Weights of a small mixture-of-experts language model, trained from scratch on English Wikipedia.
Size: 12 layers, width 256.
Training: a variant of Muon for the experts, 2043M tokens, 7794 steps.
Below are experts of layer 4 (counted from 0) of a mixture-of-experts language model. Rows are named router (the router's row for the expert), gate (a neuron's input weights, with its number), up (a neuron's input weights, with its number) and show model dimensions 0-127. Each number is 500 + 40 x the weight over its row's rms, rounded and kept within 0 to 999. Numbers have three digits each.
After each expert's rows: a language model's description of what the expert responds to. This comes from a sample of Wikipedia text that the model never trained on.

# expert 29
router:567523513485471507533480532404531570444544479480492520485542510482480473500535484504517457476497552508526520511497428459574513460531498421439513544512469448476443486518527492533481515470507610425458499506516493493508508514432512518498407444500544536511497486521461521485538540420457499438551497448529538521422461485489485565446501498525496470473513502496525519471544485516506523477494
gate0:411520533537465496502454423499485547544511495464506465488524548524537432554483519427450468448535485463513584500538500508553487508532462536597559465439491515487433447488476507453507464461542470538462460490508506467515538422435487458469575469453574448434461534486527511445510532496446501488447494495478544539430487495518521487517553558454453505507523471570464465540503501537526479382461
up0:488424505527482452553522564464427509509467474521564505472518572385468508460509477506553501456481491455499498465579460542516418506542516571511545518495460536585507499460520561434500538505495527533504548523613541495459532523422519540546480446456592525550499546491514467519472511498474474434459531452547498500494418498501497507568508463441479538533542456511523513497495532533527481479531
gate1:535569474472533561494464504502506481481503540420505482446489524477489441524506520493512549521515534528531524531468521547504496510445467479516486468523486535514432442462611522527550488531453468484486469530527450499453466483444571471490532503537490513542539503520480523514506556495534456554565477513487510524475542530487448432487537498573554542464460499507552591531557536468440418524451
up1:525517462549517515490528518527513548515440506533437523542441539543497466505526464529479512497521448477530601533495502539508484510423456575532483453482477569513491559530485455423543457476525460471514531528414514523553518483546464541466533574483483475467550550452564512431488536479514500561519442465493415457561564499488507512483433545442512487436468454505546522458520501482539463514503
It responds to: Digit tokens inside numbers in coordinates, statistics tables, measurements and vote counts, e.g. 72.950°E, 1,700, 459, million.

# expert 47
router:543477486481443518484437542445495503384541477548438489519452453481511504489475498543468525515505482481507462517558522526506445527572469507534443504470545504527414458584570545517428501486465504507467427539491502587472462480442439536483416493525501508492522469431495513473526546457474564499485461449513494562502437521526468505517431560600559502492437518485478500479443508532466526524478
gate0:506555538464507542429501542511448458496546449544530556501459523472493465445461536455516474485484621501508529532494502461425549451465475476469503475601550458493487513557524565447489476502522554508528447533480484437617486451470496474517506418550481508497516542476487478487453530495454485492477463530504538517468517526524453545496455514517515482540416479507517512544406593488509586586410
up0:533527435463509518499473507502501522560500422531454511482486454495486538532468504485548553533491495541499483496474553568470562464491495534514405513502450527431450509453578492495503471483486505438495441445491480509450480477531474489492507518464521491458433542486507420513496433450545428546499449512547535450495468515513462551500380464474477532497483443529543495460476562471520532527460
gate1:553534461523458490568453511433515567566529508483495445554478492477457510474538534511456495477495425402421516491549519507493415504536442488574582502478476505524441471513533548445446490460531443522504481629561472532455472464569532463488546503553457441533519456464484477511471509533554457489520516457552535476487455476419539479515539432527458487555471545538508520465504538506474469533596
up1:529483489529503537524596554594479477537574455510477491508447455541540498492502445464496556534523556488495442512461491496509548484427493526468501481479475483529528551539460541481435529471522538438545504445413483467491572468462538516511436491498550550551441634549548519550495486480528448430495497457545467453507492502456442506516500506483570525548525464445415504442514502501533490492446
It responds to: Single capital letter starting a proper noun or title after the or of, such as B in Bible, Bishops, Babylonia, M in Master.

# expert 20
router:522499461440499541426468504437478513527524477503490469547521435475527420500488492521466529523540488476465429562542459497474426467509534523526463559534509457523485523575600480601480469498448526525426484473512545512492505443555534520509517473491525508525575579462473509568489481448533552482513486419410514543518451488492512488501508505506517502462451509481461448415526452474509450497505
gate0:497492464528475537526461485456493454537462488506511461535488465471467483405502537529370520473513496531499490414530464422518502563466508471536470560497496467547474499477555541564526521479476519503422530480517513440472502557565576521556473539525536461540574485455516531552505438545479465455438511460478546449560474480556555492486551467465395505552454478498500441504568510520534549543506
up0:504510484419479494530483384536502467523525477522547491450494493454449536458497457506530570457477504564535476485489447497460509477467539525552439515511500482496531483479548563595444450524468566529496545476508508446562507553532397511504524529545561512466548482549456520558378469506555487553512493488499592593515523510512573496506517508503489494517496474483555444534468445486510488502448
gate1:528511528495502554523505581497561568441459489521510460618507555449542491520550548396467479506500506510515508470540461476482386541496479505513457480541482432533495511530494510497509504485498489477520564474469540444520526531559571468486495536520445484475465462517473486541524459430442501568429524511568497451519556471459406506532480487528461510506514505486496452427556577454507480542484
up1:480507488477439514484534477515432503467495551441490497517526543489496523459448504508492568534544568484540481576615514504510426504492459491456545550450473530588484478528513455493520531496508468506498546497498498464480506512526497451502468552549483515566482474494485565523396462459421439526442543492495489473578546462485495503501502569539498525426533435553508447455529524535491561486474
It responds to: Word-opening capitals C, G, T or lowercase c, g, in names and terms like Call, CEO, canton, Games, Triumph.

# expert 18
router:482505462501419519540521529556459496545557535589486489471512485507540449469509483488489523519477529511457515600558525547464449442539439551530493518455516454501482459498452535521500477509465529492498536482526493441543475495505475538437477431464492570519444531457452479475522554425420515441535509498510554565476432507518425484477464484399496468517471434472475474504442464527516498501488
gate0:496460494474518540483480497522547554454495579527491490480545466514480514487513475503569524551532516443602524481481485503424471511551475525559459504435510499488515460544404598514504580497522491485426528478500531504492537461585547479528462423503550432435498462552483490512520410491510514502589520442557474510570544482488522541522481494479467504492565514495490569458490454488569555531536
up0:514558454413508470514549450519568528469480501443439429466491510440504561558509519470427551465444456452570572430483524500507550470490450475540500551498483505499522511439569427501475462499492489514519477443523470566497487546537560528513405505567559491451534498509519515412456517491475455527459465466482539471436440523492430542481460520494503565486488462467536430561508516519481437513475
gate1:499537536548451508516502446523592460475464540547538499582444512455493449484531470529552493508497491490511542501486425541442485530446457509496470510430479518452452524539511434396538522561520487505500445477389479534488532571448514530486471529513580464480487474444561539473457423477462483474517459382425538502569426465530523562492570594487534538476522516473505464495490489502472495478534
up1:456486471511538530512499567436488491498558525493476486481495508512520470492534492467484503545481473537474473514488514475469533440481492477415533451481536563453530575466532553466467448515490530535501453435558517471505431453506539505462524567444521552559480581508440482467537492444547551538510566501536483419579541563493445508441389527529539448500490564432450488429450487508481477426478
It responds to: The word "the" or "The", mostly after prepositions like of, in, to, or at a sentence start.

# expert 37
router:505468513472409490399466500504500498500530462494452436464483460466551449562506474474465474520552430484481517570507475550466479542565526416551500555469516562524469451515481476486545523532492538528497441510531501504488478520462449508498502502476457484560526550524520526495509498421429571443523450474462575478521546522525404544565496549562526528471519435528455501492450487498467495549473
gate0:575504487482403492488497491411538533441511410432528539440504461537537498514474479508511495538526495530487489526545493507509461547468478503572493543510486512520485471501543543494523486484522523476602467419460498461519468537426506492455519450493540523553455474529466510539559502500465534474547568425544528457429554526491426547508528533450453516463477535507499444401493511517451467504523
up0:482370549495542487468508565426507494530530474539509460479515513535492524528584477501536534501509471584476414481456483541438517541415499540504532481494442463486565508460514445515475522454458542461484490466518497472502547527491506468524537477546535478488469481516479538532445446447521529533524509458471449499492474514617456578490519496495444516515389506463460450455489476517444504444548
gate1:550475544406467539443466474455437504556542501479474464480488483425467516504495462455498548505495464470470497473434514501519520475579486549474421502538491500510460487526476508581510476529511511473491454440518457534469513523490495577541485457497536486542462536455474584465498537482511522493518472390419533568516469475543574538484409491538547580546508503493438458491514445548564421533477
up1:563572484530463478522374479442483524490512470515526488457509462413516492479496472507448519485554485415447469518573510538479476533523460455457507512495531444426483522532536503455519490482510495489492482495475492460485503490539486538505510501501530466578542532534443476451527521496490462533528527497488503528500492449540510404479464513526410573569527520477492493517472487492505513582521
It responds to: Word-final suffix pieces such as ation, ition, ate, ice, ence, plus %, often in election text, e.g. vote, candidates, additional.

# expert 25
router:568496495520489529517502539480515523486541485571466489528486479507490452440508464535550444510478468513461496474539499524427480471465515487489454477487540438547482499564507514526497531533536546512439475526538511453488437555475533518509506464467457527551558538439434552546457469513433519467513485476492628624509512596550403499474422446536552459496447495560502470437500467498513528530494
gate0:518506500448508522468479497465477577477511563530458505487509468467484480468522488542466478490468559481525484523549552423462520543494493517549518513548529486494535440522448601521509485503536525466512499591486522468444564480503441559441526596518496510491533516451468511539495543514436486517426502478543518479500546492553408508419465497552483447484490444502493521539460520526504498498559
up0:484466474500539554508563524472508482517509469478500528534478565523412484488499451477409457550552554454484509507592477482599490465476500620552449442503518494515501566491506529479433566427588513501514511496493547463504581487448411431563484555527485514459522499544514447445480494513618514505499530488527484435500496497462498540565515523497434455492442491493492565454467475491508532529541
gate1:492474497556434548544538521527476525517543475537460540537489489457473501465485484440489446578464483454493460483509495483442524497522469559511498469472428421530539552520489478461520482521470528542492453522494518484441454490534397449477511456507505514456440514508432492465575554453480556508508455419464603479431514585522535507380519537482487485528548478510507501547556511394483536475513
up1:548440557538535496582487452505522490529486433479469440470483449460491468467523509463504521535531500458467487553551500470481462505523561500499431458425466529512528534590493561485543474514514497487491435499539532485530501503537482543438552512435457485470477464455474436525440534489453530431540447457478587550472440480489499487484493496522508505539544448563574466492515516485430492479488
It responds to: Pipes, colons and semicolons separating table cells and infobox fields, e.g. "Country:", "Postal code:", "| DF |", scores like 3:53.

# expert 40
router:528455529479533572489493467432441587486483489471496443555487501484504514502484459569506468503516474476453400590564482496448492511507565500537498500544484525457426454486576499495450503486509522496528516434509596517465503547478441561467400492502460525554496523400471543505513556518526535398540505471444571450515421471522489505487512488501485457507457509506462491494573509552432512505494
gate0:473524446538541502468543605505506437557583500537502476523484447492482534476504514523549466540518508507418519526541551434532561397580478494494546527539441441528472430484533536555468543502523476514493555485501505542467521516475486532545475519486485509383589462528511476421487516497515491544552460572488491525521453545494504467513497466445522506432437520528532462519531488530467456481462
up0:560452515520511575470493525516459554526490468514567532489468494476512502530504554500422477486433501497489425517428499501453466519442517443518445498519495584516510532564483525476477502471503527484535494551419537499555509481528484470591527459579514523518478498455489506522553455492506543505521443529404572458498480509477460459497544539485431515509511466513470557487485509497536551508434
gate1:515492545495441482530492487552499533502520439537568473539482499519474460546494530505529506516483488566478497509460478524429469475486545468446493395498513436483466518502493456539450479524508500511472508518490483476518472471508464581455485445376516494529507524472467437527516495533525511471562489543423522512573470497534588492517456578568419472476508530485520531514437515505486522506531
up1:537475499484522562520498511501463493484564435481475557464504479463447514484503439537520553504554444419554539548501530529489455512474501477512462496577478462491490431487491528482443449500465512587529514550522413549490488553487521555485550535597539487510444496534501471504461495436443475517451443520561454390519540514492469497559533542494470521471491421509538464457511482454469495538501
It responds to: Dashes in score and year ranges, opening quotes before quotations, paragraph breaks, and == heading markers in article structure.

# expert 34
router:488501573466547593511471554445447538431561500552449474611510449532492429451453479512476494499532525555430495526495505552461475463516491497544445508475493487503473485531491534534428483508502588465486496565545532509536493517392493482490494519472513506517466588519417553527482492480484496425486505460526514485461495477487444613472480494505505531470484442589518541401557547518553491486527
gate0:542475476477459497476474502476487508569440445502473512449501539489495400531481483386515504456529501515410559433506552538460459497543497512518465528478523526454509548580485507489483397479533445429499519518532534462510499504510572480500540564521561488517484412442410502463414515542522448514489467505482507547530504577540500558523491510607513501503439526508534580439473500490508481425493
up0:546471474456441511502484494493492500571548551477470553437467514519552470431539510525492469550578504521503516448475568590506486546528478491515518497442460575538534519542451543504474437462484452469530561656543517481490517513530533485492475490490538530614492451489506491454465475479467492460510481495521443494513425550511540563524487506576538530472493554512493591482566516504508433434466
gate1:502498572523463489520508523494492492532494541520526542514490541477540521505555464434448474546464433523500495476528499444482529553435501443489446490458456483458462466512498504566435470530523507583458530368494543523570421499480469501505494513567455552510469505416467474463531413524577488496401483499430509471501547528481581561482462556427488449532470552543524534462460463608460428483518
up1:434503527520512536481456523485504509479422410443484515522565531493518535485508494499532463487502576479505515524530471540510425489475412530561459548430511515521487555477481451534506518509451409488544480501489464545446492468463488539485531527485484500473509434548546455417454604476500440447525456536483480519574487488494454491501554431588502489546466460504500490470494513458516571496504
It responds to: The letter f or F opening words or pieces, such as Pitchfork, Norfolk, focus, free, plus month names in dates like August 23.

# expert 32
router:480444487483474459427501581480515499484491501550491540526535421474493505494492500495479514510541482491528497526546503547429438541438526465557489531496512460512492525547541549542449436450514540519440477469433602551489429503400457504463526416482504477533518564428499534520535520530443504403524498450499514499505441492545480483477516512559528421500483493487514520511549522467483576462551
gate0:444513515448443505512535477519462545459532452550449497434539445505510516472439416538468489492557473459486557472502579485463506500493449465433464454499478445432494476474534510536430498464480571524488558513465580509566446427463495452530503488488429503558516498463433467455558476414515507485555474488498537456466507421581488556477517547522567526507498458510557526461520534461530503444468
up0:486472530600499507561505556552454443490479438529527525469490506515488476499556486513574532486510509522469453506465503477505501439487466587488497558495487484470555525471464482507475425580510466545533432564475499512479444427504505494555461509487566538539551504494536502516536544534554488503520539483506559592509530542472508454462517534536519499495462452408521559555475527470542467513553
gate1:465477479560487466494523552458428497492504538536464509466466492489550490532542497459478492485510509447441508512475526474480489560539557516531494503480548480454484484492463562612508440582462511547462516471467485514436489561556586451497526509498540567482546512508517464555491442508522515449471562504534563448490412487562459530491566486545436482412522501458491405508418497492386486558419
up1:442494426513476461509485517505470493485466542484489525496528413521503492527480514425510518496487491428492473423569489415421483523533558378458514548514516479482457457529463481550448453557514539474506452500549565478478484487516477555526518522412472488493480464509452490492485556546477480459499512524515564508500504496539478565480557483451475485514575497439504487492500463554490546480431
It responds to: Opening consonant pieces of lowercase words after articles or prepositions, like tr(ains), tr(aditional), d(ominated), b(est), cl.

# expert 19
router:457566507467459493475475536496484497472524479501400466546511477525475426481472509489486486443566543524446498517480508425543487472504504379466490535549477453494499513506542474558526566538514472518524430402451489495505504539469468513504554542525494474425521517513479510567519578428484514433562467432527576611466477490561508529486533416485469486507505563488514477479452544492497490518498
gate0:449485570520457430497478456484491460499507560501534498566491488432532481558495539496462477539478563479492506484497482484515498561491491433446495531531510535490500510539460481494499470520566471500483491495528554504542494500473445548472512550524468502500485513393458520489543464507536513545549529446565513544488429465473464448425485521490435430442459533493493568473523530470527553505592
up0:548551525451540513515527541526543508418473423507465447446517480396600495537547529505477441502547507484519494452493432510483509421439541487509453532450578479474474495509440545460479493494498495525525509501552496460542488486509472506516509491492479497597505457518444472525418516439553421475505454555531492464500560472485495452578488499454476573556455512472569557552457447525574531449538
gate1:521478496466526421584454514439510489493508488508499443559453510475506491489435553436477486521464536465462507514478488405492538497457465512531518467545428443527481514542502535497448504534537440542452551499453474540529504498496522517559516584493493589535429549474476513468437432510517522531496555455465547532550445589488459499449529495455473474499534529570522488536520493515482409411560
up1:474514510536473513488508525500460485478579426517510545436516519509512411515538471526492508438446497555510429592471511471479488482502486465597491509547462534494538506509458452479525544514534521559512426547464539493409474582496455487527523477481596555468456444462561509474436517478560500500532506493457504486473554511486514481513464569473526485442550503557536496487479394513567592511424
It responds to: Final or middle pieces of place names and foreign names, such as Guild-ford, Hill-ing-don, Hal-ab-i, Dnip-rop-etrovsk.

# expert 33
router:518539507457505510491454510468504496515561439476484447578523445582523478509504463554432448520574586484505447576480489460499479507466568478528476518534545466479475461599535487508452471431454528461538569507555526521466447510461501553481500497534473471457476545433508525463462446472521503503465465525497544521507405487533421535500598508516529456496442533506473446481548459557551513519525
gate0:510554528590454618433563553503488507476488513539473521501516479541476450548514493498479504537551445475518477541521497485486565436557522437506577570544530469497483509452460523553440486484510573447531484488479540536577477520484499538489534550445510443453454574468488430506428450489492505405520506457508505496544521476602493462465435467528495477487529494501537448535506443504552556435570
up0:523520496501515424598467528491481523460510540462561548509485485515481510458515502527436584527502554489514496444562401488488504545436529476581449505434496529451511469440517413538485518527495539538497515516519498430475496451498441482518507487594494502503442429534558514507590437456471469521448468467451549514487441506466494485500576568446506511518520542470541459535492583532447559467432
gate1:460523463510502506529437518422460522507561536569568466578546463402469455503565472543475514504473500492482465481483524495548521545503491508521461486439496514470468540518413478496551479485529493503481559507546469536549487521507459533525535511446556532484523528577432438469455483458496413494524508454498547442457505493459456518491570540461510468520484490566483463499510445518479509469506
up1:484484481514500491511515454464490519487485450461534557455438494455431427483402438423492447475526542526461556540484475449489505512484569500476495459495513539533480519472572544571488541482521476486524441480449546431523467503465487517516509371490514440622454451512502470503516480543531522524433538555557562469473595465523526545503481482477508535469501468490529481457443535532491482550527
It responds to: Word-initial prefix pieces like ex, pro, con, dis, trans, im, rec that begin longer words, e.g. explained, Producer, Disney.

# expert 35
router:449449518425485552477480513465437494537500469519442497577534452598487393475456390534569460534545485484454505527490509473516513429550433472492499475470512410528404431529472532459488459428448539443510522468526497517491466501412493473440477490486513559490536567489498581552459446520431479458483535520543585507475473558538423510473498498446526475507479453494501520522507524471429469475500
gate0:500455494528519517521524504433468495499504456518407552556522504601564478489490529556440530504454495558518477451513447460603520430464494491422570462497510523529582434470550474429470541512526510444492475502571454488593504525495485463465589425474499482504545484475487430498502515494449524545552506500455555489482505477509535482526498510544476514502524490510517568579463484520497478518489
up0:479533479454500522547481473496510540495429496560440525526461507524455537490435513501569462538633506505517493553496525553457513506449595464558516453465503485506547506499500561493533498550472495588453554448535494430489450525525553494515474503548522500483523427477543414483515505540484510488472414487486451525474430537482466584437519463479466494522546561424507463499537455469521509532506
gate1:516429506588502509462430481520548492553529451488410522488579534476506520508561517499489493520507500516544490541566469459614538510569466505565562531429496478550461428516511574608467481517532418539472500522573571487493510584523519498516435503456591456469461480549484515503478550503572523544492495552593448554503455591516496459563528463524485501479508436492535476534433463538580512496504
up1:489480437530501469589421604520471545527470524536488465466474497504528442495534419457525499601574521548525573478532532468562477521411465527515479560517491565440491548518491524487478511517486450487503563497491523508457529539542484515491468504560556540575582505512527515441517492482510572527498456486529535568463466438492450561521514522515490544513527485495509473496472469502489480530504
It responds to: Hyphens starting bulleted lines right after a line break in infobox and list sections, plus words like for, National and equals signs.

# expert 2
router:519495510477494515513486541426464536532446507501424515607478384504546466445464470508470497495527601492538452587507525524462457524538516475497465491535455531479438484552532478527555486504488580524465545504451541491501467499486531512514440482490517552454480535408408520455514484496509532451487484464457550461509494374500443487523489545523539512475520488555450498480450478509457462526472
gate0:486518547492506548496534571536508454505582519534436491525495464459477472600517453460509565495475514542518491540460487516473505547482488527589488481512506464530484579437529431517461501454455448532506484489504442540530435518564573608539502554466504563526528514525475492459535483512498449452512532470434515531541494500490490437505557531512558459539403509493531471519519417450486556445453
up0:552473477515534473514481492549485474550517446482516523436503508583539493434563553473470482466519418567463486507462478491435483534516534413476540439565524457438516583537476596455492531474445459492524527505536451519575494533527485446451489501430481537517543569511442496472460498413458452539482546469424484480560507449499503528518500499520498513504473490496508534556520507450489568522500
gate1:534537564575456506525492499439479473505459548529530398517502479443539458441480398562479481483548494425455530520511557475473549496461607585493541520501514473530491504473550480448557477536439487499480456505473500489496524573487473460462460469507474517485433529576493477461485470513466473559430532485491421573519502548523478540520489483539502550542501514527433488497529541426481587454598
up1:544459448448500471474494514466483483518574478480477557481511428513462484508516449448509535539483492580494501484559563456527521457516463450535550563465563464512457439448535502543449507496536522530537527479524479541512503462503493577487487496474412580494537450448536508555505433486579523552500478590516466457471453516469470512489515533507526566498489481540457521529545511511507536501536
It responds to: Opening pieces of names and words, mostly L, St, H, D, Bl, Le, often capitalized, e.g. Stewie, Stuart, PlayStation, Interstate.

# expert 0
router:445514503497479534449485510498426488513511473542434468582502430562503404444498487433543492510513503541453437538513506449463408442542562517492465467476484464485429536565580493531502417559521528424500495494473571540502501533521501549481385453484491535527518535566424501470471480472458511477511482505512481528562481534468512483456478533512518504522505472488465457534523557502522454494523
gate0:468491591488521495524459504561552517491533520507555463511553558514518559522506512485423542498589471423461428504513459558528521488566550501461504526491445484492462469561513497499422533450488456471459517447506543514498429540477495465466472509409540481544526539517489543463565590476495449457440472446520446547475562501479482495516518538553423540448522452505449466528495435483539602523519
up0:494510476552523486560484502520473535530508492462438471483521480479521547515521474502491517529485510449542507428464399432526509590497504538556525552481480564650484543472511570392543429521537433515555446415526500537498491428481398435502515509535520479481512568474553535453542483492487504496523498556490490485510521475429452457572515510489496500559513537496518487469422503458515515533467
gate1:553481509543503417536532527508556499485486502476522510470554521551584525457523492470469500508397431443534550509507571508589539495540532480513530508426482585541541533521465565484473488490510514549473492514537494428499533427442545480478570554511472523518475530434503497399508602480477472510515477460560478528459521445595496475511408527506413458521442457441461495540489544529471442514498
up1:515531455499521541468456508474491526533536477457512519470514494466433470442543542499460504547537475424479520487560508533552477502516519462519503535502537399496551515489413479511483462459504433530449516436524564477416473541487481427451416500520476567527546560516478369489492434488580548517466516482426457478466484489422477545558481476448477518469507539480480510490473547445486502537504
It responds to: Single capital letters opening a word after a table pipe or new line, like N in Notes, plus row-ending pipe-newlines in tables.

# expert 27
router:482546511444414534457441472467474502468542486503452486553544516528481437498508464507472443488510469472415518522525475425553455530571526394532458590487512466513474479539546485505522514396528531444457510433470558480565471488493492468535515519542436439553573554470421489465550497440470526416552537502542579479478467456502486508501471507513555478497481478581439496471500448523484485527573
gate0:487540432437472531511486542538449583555556562491479457490480572461518452453543517467486501551466505549472550553489454490477436476459506481505545542477492463454516493536526470520511456469475483525541559551453540602579422512487494453562530507510615453488491524510559471524552555579514432496497483534476481425512520468479534417497444479514535540470486490512399469527501491472516568479472
up0:503496530541461504401530476493491482491482485551418491420529487521531546423499535510503483601488535537521595544461498540481490495515486574504456467516430468420436542550502506448514449524349512463538561484490522418474549442516519493427466472534469507435551466535508527493496522519508487508427531417540544512515476491461490536464508509484505482458476534541555493483507455522518524542427
gate1:530469485548532551502574441518600437502463433477476452568455481475501519509411476531543528496492468555459477512498470449496572492482542426479506469440431456508439489478517513556466466515452500524546488571475486449487533487549472514504583509504482540558436541591529584450523528546469515451491542511582525461540497437458424414480505416507487416497425506587438510513497494509501529435551
up1:478525507476480564511562479488465529445561554492551520448484475508546460460516519538518524471524549417456492483476474554537485437500533601495522523501521511488599559457516458482452542447462506516483492444522496496461513469525482512461505545496546492445449533541513550505540516486540530453487527448519519453497457529470481480402561536536501547498502633491487570460564542505466529500486
It responds to: Noun endings and field labels in infobox lines before a colon, such as Specific-ations, Distric-ts, Country, Other n-ames.

# expert 31
router:534438506521417491509424512453506487457556513464473458551509541504453481475505510579474499510496460528493452589496441504558536515603520491488507526515496522536524508488513474511472495461506527489488478471537476518487451588473483548460500448459465473516471556446461490520552483476453563398557442452508503635467476457528437505470515495473458492514533455519469511468510458504453482517481
gate0:525511530452572485439480445417566414528505477436508471475510617495543454413521486469467529466523512480526493462438502491578455441504503390534454471455499475539547508471503417441524459541430509480507459502521473508492469539531527464517472496510528481461438470426506486508495487518517552501472459553444512554442509603547500458438462411483552375485490487529511480539518537497478461512434
up0:496595468517537590551502458537489451531507462481502487447523567434533505494453471552524482472505469520509485544555527503522478561553474425537529553528551516499583495456543480541467511519463567530548478438492481479576510426488484428558490485467513533494452534471520472564501494517469497489502461502501426515474525542453525446495509500430573431607537530514504491471563502536471517496493
gate1:449457447474534475515455458498417465493410491437598536486452491526534507504575452502529477569569491500547442485494465559505523536485503495514461505505420555508483473551470444497434506488483455465577473488481507542491483513504410524405460532474481436479476534516469549513534521491521611496467496499474509553445463510500479445498537466534479525410493510470549458474451469557483482417535
up1:468491506505514479512560466530479372509533463554505511473539462571528423510467494535513535523547419627557429427468484575555515537497478488484551482493484537510508478426543444540507528504522441540487550431510492531534560510492470547479429475432537477541562532502499503503476409533437485454480491508548522548516514580514468507471483455468442473473489430503492503510470525500530479504450
It responds to: First two-digit piece of years like 19 in 1947 or 20 in 2003, plus other leading number pieces in tables and dates.

# expert 5
router:510507511496388484502495523415423598453508534431484482491495503523503498500503559515479483481565445488493487517509494488452502549478505480591534562536531461506446454476491517524460523577460513508476427514449550467481481552406467529426472501502516438565442526509435498553483511452525515397542491453496474477492484477511528483462497534507473431507457491426550553459463536582483490493441
gate0:461463504566530552503479552440484521522493511405468578530482503522476481508488542475563455491508509510489505550503465486522479458479502482511522512519470522519486620531465491557514536546522519451470490505445539504544449471487455495489456461467458449431477421424512400504460467535580488497567452507471472594519599491483472522528462449497501551505458491453514500485461501509449542501538
up0:538568491481503546466546447454533510513501425561545534547489470574580545460454502466474490516536501490514528552487455541504504473534497455578496514547527470555575549515479514447572516459443468510532490481492499489496515493504483439551444469491562564457493450581511501504479567548492478539570516500477564550544541438585428432488493439458535487471541468522514438586527494595479503508527
gate1:458538422442515433471511471454451486557508557463481482523531511572516552500482528529491538558458455536520437484441512537516508483456534585552572424562459412563520495516485511493503508445508533456470526508537496572480470504525491497549573567535464486469574524572572485499488546476476551487548519529533482513498545504549418517481449501468513515549499524497531519481520485499480532391528
up1:521425484437530546393512577462462510441538479588485476559537473472528542461471554539456497510444533496462428527541458454482487462490522480508466475472541525533528479478475502543535555523479508566460493427519418532547545504481468547569483480500532484441509480462451550467410508520496490504447441614521454463568565484451504513470606535528539507533430500446451500523476442497509534487454
It responds to: Standalone space tokens, mostly just before a number in tables, vote counts, dates and citations, e.g. "or 1726", "| 1.90%".

# expert 23
router:519466521445420515507464507437542553449524528559519563472507519585517411489460450484443467556548472476465490603557422510559454491503492550470463535540482494438511482492487505514470433536470567521496519462516521511510542463401481562526471454474496490517470474450458519458474540429547513473544490449510584486473455488557466522496486537538589467509484501513480506521471476583518430438469
gate0:491458558504631485455443498533478547489549528477494582469512504517486526524486454525488491449451515486538529538498560526459545555444478595502494477463481498530491526532489535526544532519449427503573429540461508514523482492511480455482497428477496527473424480453539520461498456457518553582508497415572526478518511502541545508477533540470471508496456466502486530466473466445478567476489
up0:551447486461451584499510556468452485513407441540463499520535567549562473464515516387513551480441572563415455453554446510505460570544542449466532525460468538523545498434538553478494482413471518473562465494535460532501507464492535532462370538523540516537590512484468496487506529478518500449544579505523545485511594491504544504537535496590500526468478538529499507526531534468499526588543
gate1:431499484554444538505504490503503540514420512439535460484512522467595466496500508554545568515434575513508492501534472466540539473487599506571483501554403509490499512519475441450431492547534487489456493563490486552525584512488395515491505509519478498490526499524505529435430511544447544479469474480448576518494428492449469506477547479476533557485543488524494528539481462516474485487498
up1:434480518521537557457549493517526467452552448552510510487506567519471541454479499452485499472532462520519514439452521510500531467443510427520421570385464468562486517488468444468458514526452483462440531516459474522549418400424554522455476511486585492431452504457484495527472534497515479482517465478511477535577478515501573499428496482550506564468462500488492476480524516522430569484515
It responds to: Commas after nouns, places, dates and quoted titles, as in Moreland Township, Lycoming County or In 1979 and 1980, two specimens.

# expert 9
router:535513493484491545545471538432405515446524500535446425607482413472467501511469419518495488503579523520481521457474491475490488492525513434472462504517487488528483502517606502503568465444552534459509537533482542543471528509522545570526504522503534484499524525481542569524588460424486488382516471505567544608459532504532500509515506521485557488477493455475451507468485550519529542536496
gate0:464572529455527528504506490520432472513541426503508447517507460467492488476467452428538538501528560567547525523506454441516537510499502510518502473533433539508447518501541428541472523526462431488417515567523519523477525571582562534493450540539492447485564571466488476462488470482489520509480505471626481486510484483588474506534567567518509426528533516464468462494491520482579499459485
up0:518510473489496485547522513494594499470529480529445517500467485419433454444483501517534460500469427528477479555481538452599502483508542466472536488563529396448490538478438520485498456539517512563500460551543474488492465590514460577541549489490476468480501505534490408492482461533469436468472451410548540521484461488560505561483519524500537478544492467477444489506510464515544476464426
gate1:537536421520462460455482504468527520446493492492546460468492401495471552521429545529501505403537418480513490528490426548484503463431475485480492467435490523506501513490500489459529507503519518543458542496497540475512572539500486480508461480496504483575527521468509566577437457464444508516541449484443518455448487509506471489502517497496579418524500419487541558513489523504495491506499
up1:487494480449487488467486507464408508527590504474543404491445508500497509572516476467554480496513527486522461525512492503474576505495559434425476470534436443514464494507547505459536498491467530508495475477453573485470479529585454499468454531588518494575503534539544494544507542492539515535446569514555435527485469524480525495457475551525564520488557469519449572487532526550559505465546
It responds to: Single capital letters or short caps inside codes and abbreviations, such as country codes (AZE, BRA), compass W, NBA, Roman II.

# expert 16
router:540508523538482523429509520431504564455525444506463505467510439549466427484532484515554501448495464483433586434530402486538504520564500470512434518487510530537449477519525495512513463533513563522522497554439522558510507539444495435450454481516479487551536587475453571542509548431435574461547431466483577559485488471477521476497503506542546464482496519470510507443492516576507490467564
gate0:468559437439530442432483484495495552563512466539581446526427549575547527551514509469486447474482537525467531525503551555487442512488516596455547494495468545464481493582447479513545511481474516531463577549472556468546576494547513490491457517463494511459520499547509445421492489447456527556406524501424531507478543561474499492524438560491524481506454437510475488530583510479386448507441
up0:525557445451543427453458514507441482488509477459533521556427491510495527498418486536468485430516514487509523498622531466497437494488564464506517533407475444537520490530492469477489498506536523442442515487536490530453551451463486453550521469530431538488555568528524500550501515519513527520469433468542493437462558522525584441455553517515557457511524526464545525520507504492426529574527
gate1:461506554390528532512526519441475480497537463443483464526445541480514499459470529443471542499443514504482488518525479496487497456522449543508564434535472499501439592573450469531550456524430456480443483526447474476517522530495454485554474460451434524448465584536554500475561549521461494428541458498533450480486506552523462460454515488545539516430569541515474511381508516534462469493530
up1:506486367518540510519533487554485575543481537470485489492491553471508455490481548545475516456441445530532475509517566467510459538450470500559494513448519508581503501422515501541501460479465567478378508545465507478397503532484525512534520555529503538483505490475437463521534470507480510560566508535594483458516496487499444497574451541483528535516526418486491528526559523508433426470427
It responds to: Suffixes closing adjectives or participles, such as -ed, -ing, -ic, -ical, -able, in enthusiastic, talented, bureaucratic, alleged.